Experts of a small language model: width 160.
Below are experts of layer 6 (counted from 0) of a mixture-of-experts language model. Rows are named router (the router's row for the expert) and show model dimensions 0-159. Each number is 128 + 24 x the weight over its row's rms, rounded and kept within 0 to 255. Numbers have three digits each.
After each expert's rows: a language model's description of what the expert responds to. This comes from a sample of Wikipedia text that the model never trained on.

# expert 35
router:177148120149136097118129121152094141134089162113101147149147110119161155118105126069133140150162153100104116155157167139133134096129157143188150146085142140113125153176130110135122137143096121164109117147142090135138144114145133127134140150099078134135159095121113074156122143099139149149125110123142159097136110140119172125185138136135156132113110103151095133144145102125100086111149146109138105161151134140146170103144152096096080162156142142123104121182125147097159109139135104
Non-Latin script bytes. Raw byte pieces of Cyrillic, Greek, Japanese, Chinese, Thai and other scripts, plus opening pieces of rare Latin names like Th-alassotalea.

# expert 6
router:117092129120132113109137124137116143108123161121100118092170158098093159108111099122170152119144098110130109128153144165108123077171121105159145113092136122095137115142104149160124171142103188137131140156164117157150132095120193101154150126126089127093114115170159148124128113111146130140140139127088114122150112152126102114136115169099146137106125138185152098074122112120137117164128124153126089127122132154148175121154106108135105154155147094173132117119154165143151171111119124
East Asian name syllables. Syllables of Korean, Chinese and other Asian names, often in sports result tables, such as Hong, Kim, ong in Yong, ang.

# expert 29
router:106156131114136141135111109130156097093176153113143120157177114117131117155099110141114151132147130087129100129102128113143141143157083148104136111157103127158152160099116106097132148141132124130118140110151159118100120136086136155101125120174130156146113144128167126160111167160107119151147148117209136162147134104101060109133069158087121099162159092115123099115120141174129139090133132158141124131163168133115136117118097087130131100150166156122148160114135130143151146113130141
Copulas and connectives. Function words linking clauses, such as as, was, is, that, which, who, and would, especially the word as.

# expert 14
router:106150120095096146163097110148147149101078154140149122151148152159163144142127169085094123080151130123127112144078144109114169158148129140143141139128119116171126140130121096130107126111131141163142096151161138123102176153112132116133148098110154161129158148143171089096097139120121096154137117142162137158107137120092103109126104146123147100145165118156127088129121168180124098173144148078133109123151149137155159142151099145132164130126139187167162128146125132114113115154140120
Conjunctions and infinitive to. Words linking clauses or phrases, mostly and and infinitive to, plus or, but, than, until, including, while.

# expert 9
router:073150133161100141128120161136161141088086180146150118153128128159157087136087147146103127119146147131157097144136087112135135152147090130119092135157130122145126160115127117125151113124134102077127139098154150117145145120132097151106135107139170120144121130121171095160106121097112100113143191136109136078109136128132113096147099119092132123160146131166140157132144167152090149129094126176139116124124143117137111166162115126094158093142125170170094120099088085120126139120120151
Past verb forms. Past tense and participle verbs and their endings after was, he or to, such as served, used, dispatched, refloated.

# expert 31
router:090114106116118156131100143114139125096136137124106125127099082103142129137107117153096095109174168099133106104091126126151127123151091111165099149147104115150159150127087118105101157143112091091122127114120159098120089136094105142160142109150156135172132132147127074145092098081135110116143151140148128108118111062092086124097066128093103150164173088134145111116150156164090153103107113114116149122113137099118109132148129156098133135129147144119133144108100137133153149145136111
Copulas and adverbs. Forms of be and have plus adverbs after subjects, such as was, were, has been, also, often, and -ly endings like loosely.

# expert 3
router:110145128145111124159108129085144126145125149109112118098114150140121141146111162132117169140131113112128107142162114139133121100126139104094104118107107101127133131113091137092153082108173106124101170082119096156169105136183104148128100137147138064127066169124144099152098118136121118102103127153089103106117132157152145133101149101121123106098155160090168166119147158122125157103119081167125111104131137104187104129130109126093142135138113124170109118108131094131120134131090171
Word-internal verb stems. Middle or stem pieces of verbs and adjectives before endings like -ing, -ed, -ly, as in disl-ik-ed, har-row-ing, inter-cept-ing, book-ed.

# expert 5
router:127133116144104138133115122072143160175136112141095156134075115137137158160118120130136130101123153114151156128167149115147157133151125159116129112137110139119162098138131133063091144118137107108111172145174068103114148118139070120106107160157164124112120173146090155153101127161095128143144115144092108096096155174112138101101111166157111102112130165116125159126153128100105118102166137141128111098100136143132102101131137141117150130160117072101123140118116114120157137114164149
Common role nouns. Everyday nouns after the, a or his, often before of, such as part, head, member, term, son, crew.

# expert 36
router:063131129149121146141126150104146120109162075137100179167123142155126134150089167135143123115118119199123126148153109110140121094123172129090133152145137120100156127134128135125160130097135123129140148139115116146131139144149123144104126123155173100169117141109147130133144098145130084113140153159078134115124168127120131118110172107143157146143123166149116102156114183051128121111142108152088105112143099103111123172123136104134154129128128083113178142121166150112100100144134144
Adjective and noun suffixes. Word endings and descriptive words forming adjectives or nouns, such as -ic, -ical, -itive, -ation, military, political, television, American.

# expert 2
router:058124081121156135128154153106122092119137119113144131146123082112100141114102133155139129124131145178171167124131108146096142169132073114111136151150124107131150159177099143126168142111158092122122191132088140150106129150110132148153141148143171116168089101116100153157120120125145085103123150143080114129139172118120110164112127133155124132169142140136149166112136131120111138113132133135111109159132156101133099119151151132090161114149118101099161145116111103111135126168153175
Plural and noun suffixes. Word-final suffix pieces, mostly plural and noun endings, like s, es, ers, ations, ings, ities, ology, often before of or and.

# expert 25
router:096137130164157176144130148078149088146145103128136078132161145117133129125109108159157132126139126101114111093112117113151146177157093107081102096134130126117130115116160142090106162141124147104117148150115109150123121120122141131117124100099139118152128100126131153094213086113115151094103080142131170080116135133100168169115137135168142119127130128157130125122166105131124114146138143106139168128104104122108122164161187156130132121127104147093168109107100156141093132114145110
Infobox field labels. Words starting infobox field labels and table headers in list sections, before a colon, such as Key personnel, Total launches, Season.

# expert 1
router:107127144138129123101163138129115100126125130105107141138159128123097148097105114107136107147097119171157112157160110161094090100123103130170154168099120143117166180151093129185152145134141159149158138132125152148144107154117167117109144137143096119157126128108130160105112146109162120113128140163120140118154165137102074122082087122092153110134120121163115110133134158086152178112148079131147109166162134154119119125133156130139103115128107080132138094110154135100107123173124077
Romance name endings. Final vowel syllables of Spanish, Italian, Portuguese and similar names and words, such as Borotra, Pereyra, Panama, Floro.

# expert 39
router:125135133128121119137106128151126148127159148126119091123117147116150134119136088134084163118130155131097092115116122131154154165161095139108089077093124086137175124125114116095140163148112153077112157121142145107143133138130132147144144089136155140138127096162136136135179095152144137088114125139102132084156073144102124188094123146131134109085117111082076122123127105134100120098101174112141153125105123122113158169158130121159096112098094145114119128113098145167077143123115145
Table pipes and results. Table-row pipes at line start and sports table words like medal, Team, Total, won, championship, Pts.

# expert 4
router:160162137096127112108147091144122192136126118143154141146174119133119102120128103142090104104128150148100089126085134114119173133134146121113137090154129151095137136140153127132129108112152168158109125099142120106104157103066156105139151100144137136109116089140152084105089117078110151112123155115132183128147159143144108110118150139118122113140109138174164140112151151097124081169111165151120169153104137150103133112088143163118102158112108147102144156121106111150127126139142080
Month names in dates. Month names in full dates, especially after on or a day number and before a year, such as May 4, 2021, 8 March 1938.

# expert 13
router:141107143090144078148150129096105122186129135084154105104102097163150142165146131163097115185127161109172150133117148127149099137101157131126109111128144087109101118108172171143129107129145105151108131107064108108148122131141114123141139106122113144126118124105134122155123132147107139144147108103134094091122155107148148112160143108145132108103143110120144135147114103170129133130131148125072140093109147118083170097092086095138178115136125133145084114098154133127113103079125159
Latinate word openings. Word-initial prefix pieces of Latinate words after the, and or to, such as res, ex, cont, att, reg.

# expert 32
router:108132163121117160164116128183167131072081127135133155139147139122179161114115114123150061133144130148150101143127130126127127131129098179152146108134145189111121122098110100146101115136124123162163114133141171141126172109128129101147151136143139122163163125130119185137094114137144127152126122114181159168142157107116125152150110123127142118080111153125113137102133144150140095119133130131153106146134160139112166070146115132117183123105101190131137143119099130124160132150148116
Prepositions linking phrases. Prepositions after nouns or verbs, before a determiner or name, such as of, by, in, with, during, as in a treatise by.

# expert 30
router:145066163104150107172146098112131145122100140111144086133119093111131107148099134099100143121118171136148172099084167115141133110083121117128091135164135113123111082138122145125089118093118152176141091095141103107141115095134138125141149090105096132115129140109153136147105131122129168152164099131120107107146146090123158135135133105154133135109109097107136116157125080151166166119172120134110162090088135203152132122111123113144113123166116100130106090140132119124123117114099113
Labial word-start pieces. Early word pieces built on b, p, f, m, often after one capital letter, such as Par, Ab, Bar, sp, ab in Alphabetical.

# expert 37
router:146129154079158102126130128168147106122102109157151102156135172128113117104126122136131122099155121120109101110094085147148140147158116122126122114151137150109115101136115123134147112138110093131137113135123156157109142130135143129150146104136156123132147135144098150144147164119158090085093124147162117149148083099138093127099059161126110121132168149168090123104108102167093119148158129137178103132068135131139128102086141136124117174098157155100118143144087167132145108132152061
Line breaks in lists. Line breaks ending table rows, list items and headings, before the next | or - line, as in results tables.

# expert 19
router:123141143115159131144117160125149152128102114109142147153134157135172075100085106143151106149169090122119163114127122106158130142081125160111097138122131163123137158091120103176116201123120129169156126154117147081145124125089106098147139122132112112140155133110110181114173152146102116163136150132125172101117091163141121124179148126119087142127129160128118107127113133160143158137112118117145120118098121129127168160134147128108138099087126167102153125154138174106139158177128115
Infobox list bullets. Line-start dashes and field labels in infobox lists, such as - Genre:, - Spouse:, Kingdom:, Order:, Position:.

# expert 33
router:135130126127179124120115107147092175097115157109150104143113150138148108120120157116134127107104113113076083102146093094165136154146121162112085111158111114130088092144093113129067141141092118131148129118133144154088140109105159121129123107157080142117141119159115145091136129096146111112108117119131140147118139077123108102147088150097120111141153101150096106097137115165094107084126092132154148101093113136091154122106121125116103112151127122095143179124113119138098066125098109
Table cell separators. Pipe characters dividing cells in wiki tables of elections, sports results and filmographies, plus semicolons in score lists.

# expert 21
router:157144129125142126105120127107157138109104150134183106167174138125152157125169114146135132137145127090105091166138120084111133122128144119152110115118132178098115114154118115142143113150134089183124093054117150148082130146060184117157144144122110117155152114160133138131139131111080120111118091124147180162116131134098150117125106145135103134171112174103100127131151090130111107149156170150161121165112126102109113099136127125155111131139142170129101158134133138131134132119105117
Section heading markers. Closing == marks of Wikipedia section headings, plus line breaks and final periods before headings, as in Background==, ==See also==.

# expert 28
router:133116116125143074131140159096092056151115126129138167157146090096108124164126121061124124117132129109178115168138128150118128093102140133146153117075128133121150108104129134142122142113128123113146133077130122154146101158121089147143123129095087164133146156107143180100120150117093133159126120146129114086146152132116156113094122112134165143140147109142110131170172113146126163099126088088119105124142151144123118150144152103163133124146118093132090101160138182148118099146097135
Mid-word syllable fragments. Short syllable pieces at the start or middle of longer words, often scientific terms, such as se in pseudo, ro in dehydrogenase, y in ecosystem.

# expert 7
router:173151093083176136111170125112125111121162158177113147105128123136149118079129112127175078106134076099103163126128136127151146143115140153126153106102133119125083120167133120120136082123085161130125105104121119107086149147135174131127144159107112152097120105147137097093138180120101165152153141138107134133145130095121119129168107110155138129064135117123074128106109127127139128165136137108104150102115138117125153096146141137114087121114166132110113155137123143148140112093156086
Capital initial letters. Single capital letter starting a split proper name or abbreviation, often in tables, as in C-oyne, R-ush, K-erala, P-ct.

# expert 15
router:113136097128096119126124119137118117121126140123133115113142131153109108113085127109152130134142140165115102092129148119071117098133139062120159134124161169117149148140137101124157099118122146146147079101166155159136157111154133085098133185184115151159113127138142139120103150116158133140152120141112109121124130163138129105127130105161101097095148100084133159152116105089176132100092116129111157161132088150096117153073130141144130135144150084122168107133147075105111090101109112
Nationality and place names. Word pieces inside country, nationality and place names, such as Lith-uan-ian, Tanz-an-ia, Ott-oman, New York, Roman.

# expert 18
router:081156164097115103156100107169169118103108133102153101132131118159154133156124099120124111111130142147129092162153128136165140135151103122126114104132119157105142145106166117136127118133132118141139076100167145159107160155122119164115138096136139111124140115163137149099111107127133129109157150115160178147147127106153148104145081167113096153125106126133086128081141160144086065099098132104152146146138146154135154108175102121108161154084111155159095159143108100131098087126138124
Prepositions. Prepositions introducing a phrase, mainly in, of, for, on, at, from, during, between, usually before the, a or his.

# expert 27
router:116127142112168122109099133118124108154152152149111147123089096134151106126127105064139144103167110109104114156095121112164137161117164102104141111122108153127143164134117134164136076083094105096105113146130132172120130132070167167096131154097129148127134104168136097134133137130150129120134176125164119145128118096129079122086123158098102167112135131112142116100135193156082100140161123125112110127117139155136152151144125109125076112129154160110136149125118096127105161102120105
Digits in measurements. Digits and decimals inside coordinates, heights, times and statistics, such as (188 cm), 9.56°N, 7:00 pm, 14.7%.

# expert 34
router:147146068127143117152122131129130107107138129100170148117136100130101152194138148145136164147183112098114188153130149121139138121136165107152143112099114082127145100097114136127120110129164167127117138109099094160124114160156087160130150138107106166105146127124133129089092124187111135135136099114115124110164104121146145151122149109143124162137138119160122129156083099148135142134127108134140154085142180139144130085173144101122099149157147131177108166101124132164110127134103141
Word starts after quotes. First letters or pieces of a word right after an opening quote, bracket or space, such as sm, "M, (s, we, wh.

# expert 10
router:119162160140128162117087125135139089083143104113132144167154136142104154153138108113074148111135118144156090181126113115120120108093160140108127142162118149120135135117157112138156163101121118109132102113107149152121144115119120067090114120153151126126141138129157106100099107119141103107165131142109136103113124117121158140103167163099082160136117139107096103101140131120112164141112152108162124065152110106128129117179153117137143148118188145141158186135122161083104121097162122
Determiners and possessives. Determiners and possessives opening a noun phrase after a preposition, chiefly the, plus his, its, their, 's, this, same, new.

# expert 38
router:171126120126143099170170094112114118132103161104106136089111097126110145092134129143179128143110162134172117149149130164123140093117124133176140167075160133137116112176106087143121076102144143146149125088140095123166136138124162072116114148096115160105136133142141096147113128126125166161138112149111097121184097139118150173103141105114125145114141167113124113142142133117167163115089126111167147123113113126114147122135125131142125104101110098137109090169138103104090132098131116
Foreign name fragments. Consonant pieces inside foreign proper names and place names, often Slavic, Spanish or Greek, like r in Osrblie, g in Žalgiris, ol in Nicolás.

# expert 11
router:161159133107150167139128109177145077139124148135101107105146143149143119108138137106148160077162139149124167137120141160141141111111117095121135126158067140102112083092096161127168142132092121072116130115147120152095155143117167173148132113126147138134122083119149114114166161141136107128157150166118126131119151117097091105104149120146153161101079161153131095129101132138103087115144114106092108104128153131098139133168152096102109144109145117116104115141114149139099119158171131
Numbers with units. Numerals and unit words in measurements, scores and table cells, such as 105 mm, 450 ft, km, metres, billion.

# expert 0
router:152162149105136108122136109129128148134132119136089124126104138129141112102115120123146147094108113098080105135120150099145120173149102108126164107149111111119147112105150128146122121076098104106138078164127159122090127127092141129113131114062133151108158117119129165084123097123126131181121140133178125155099098162107100164110105170156129156105099103138129161105120109128106073132137138118126154174093160117103116100110153111120111159155170182102104121139135130109121130151124069
Years and digit pieces. Digits and year pieces inside numbers, especially years after an opening parenthesis, plus brackets in tables, such as (199, 194, –197.

# expert 16
router:139155128109164100145117172106132189089140084126136184135083173149159138176100130099120157183164155107101117116130145146122137132112122174177154105159163123112174119120119114161096156145149126105101147138123158104080099108098155127134139111104101122105122137166138147114107150149124141145116133128123123140167123140166128141109099157109124119071106143142112127149119098134130150163130122162130125168120164106109127135165125131139124157140140154176152119167135148124114124133097115
Hyphens and line starts. Hyphens in compounds like aide-de-camp and Governor-General, list-item dashes, table pipes starting rows, opening quotes and first names such as Bob, Steve.

# expert 8
router:127151127105134104133101133159118129109084123097119133130109139137153140089129114097108073084128096133099134088133060102129131125155100133123133100133105115102103100095098113134124110083121101146143105117146156107106159099108152119108122124145074105100110127142144087092090151125155104108124110148126133135125157111127084092138108159080112114120106131152115105113117126149124100095142116146109123106112123109124143118137115102095106063118137094088141171163108070111134097077105110
Table and list separators. Pipe separators between table cells, plus semicolons and dashes separating items in dense lists, statistics rows and route descriptions.

# expert 24
router:152136140127108125152108124141144149118129141132153188110131112146164117106136084139056116105115098128100100107124120152071126137082122154114135091125098148151150100133094096118153118139152139110124150185138145120106146117104168132109124130150093163131157106127118124149114123175147086107103102154162145135170141176109127124109127127078120144135118141088091133135098143160100079124152140097092131129139160177131119101159137116093088129106134137137096152163126118111100121141101101
Sentence-ending punctuation. Full stops ending sentences, often fused to the last word or a closing parenthesis, plus colons in titles, labels and URLs like https: or Standard:.

# expert 12
router:129141152121138111162132155157129167094120116131139093122121122137131148091120096161167117108158153132125111105137071130130096116164127167109127122160118160098146120142130106140153143131143138167139158124143167093091155109090131137149152141155143150157180138170129081115088135139158106097146165127161162180158148125131115101116082127117125118163104165159134118137147147150101124131146132132170139162115174150105153096181125136105121087093160111143113160158114118133130115131143095
Commas after words. Commas, often fused to a word ending, between place names, before which, and, who, or after introductory clauses, such as Ohio, Munich, 1980s.

# expert 22
router:102115144137118130135093132129145134155113111109116114135125151135120151120120167153168117186081167133171101087097158129133095148097167123136113125121145119109139161134187145142134095141134089127149161142086132131157150123126092108109090120125129121147147143058127132091125106112135101121166099105086088104122140105138158114159162114153108127110118112102181138145122111094110140108160110140107131148119129095095113134085104092175159107123123129122140139097158112127093091110150168
Mid-word Latinate stems. Word-initial and mid-word stem pieces of Latinate words before suffixes like -ation, -ary: public, political, vocab-ul-ary, crit-eria, in-iti-ative.

# expert 23
router:098112074141127135133136161107118134091155122152054134117160118101150148080131142162174076153111098139094151150123106132130131151084114144121123139143093154118098142158118132116153126126135144137129122159144147095110155163114136127147130163154180121131134137088106155155135129129088116112147154123098104094140167155102117116109131118128139136130134152129124154078121162067149087118127140108102143120123112148111117123098151131095166102148164103103120153083117121105130113107166075
Institution and place nouns. Final head nouns of named institutions and places, such as Kenyon College, Duke University, Film Festival, Street, Museum.

# expert 20
router:117144137115113161121100131115125100154137126113107101135115151170129097159133136128083137105157142124184097129132148132172149104139134152164116123108106114140130118098163131144128154129085104095140107136152102161161110144114080122117158125177156152127125094145122110103127141088104113119166106137088156105135127098091162130121158139150099135145115159124116076136150164153143140146108138118140131091148140097145163131137143147166137114087163117068163181153072156117106143116150156
Articles, numerals, ordinals. Determiners, counting words and ordinals after the or as, such as a, first, second, one, two, several, often before round, place, season.

# expert 17
router:116126157146146128128141138146141139101122167116094085104123145140156122103105102096135156108115088128110112108097133129119096115132094100116138140145111129129157141151102148107158126144162118163122128124115113113114113122129126102120107115154093069143102148131119088137093116097117157121090139131107096111111141125139141137133157127168133143078097157095163149104147154074176200094105106134147128112174141143155146112104111109103125125123099066150125095117167085091144171131123089
Germanic name pieces. Inner consonant-heavy fragments of Germanic, Slavic and Dutch surnames, such as berg, ow, stad, Heckewelder, Rabinowitz.

# expert 26
router:127136159107103128119099106191103147115095148109085133126162171149152185103142114146127114110137112136102121158141112153127156131131111127154117096159103146111128110132104075144141138128087107153093106112135140146098151163093153114157141135156116174136134145154157117145127144100170137092119150134167168152154112121101055110122110138163118136118124169157138131111151079148103107105140138114136097142136155100107096128162140128101120117140122155109137177179103131126148131112116090
Numbers in tables. Numbers, scores and blank cells inside pipe-delimited tables of sports and election results, such as 3, 2, 7–6, 0–0, country codes.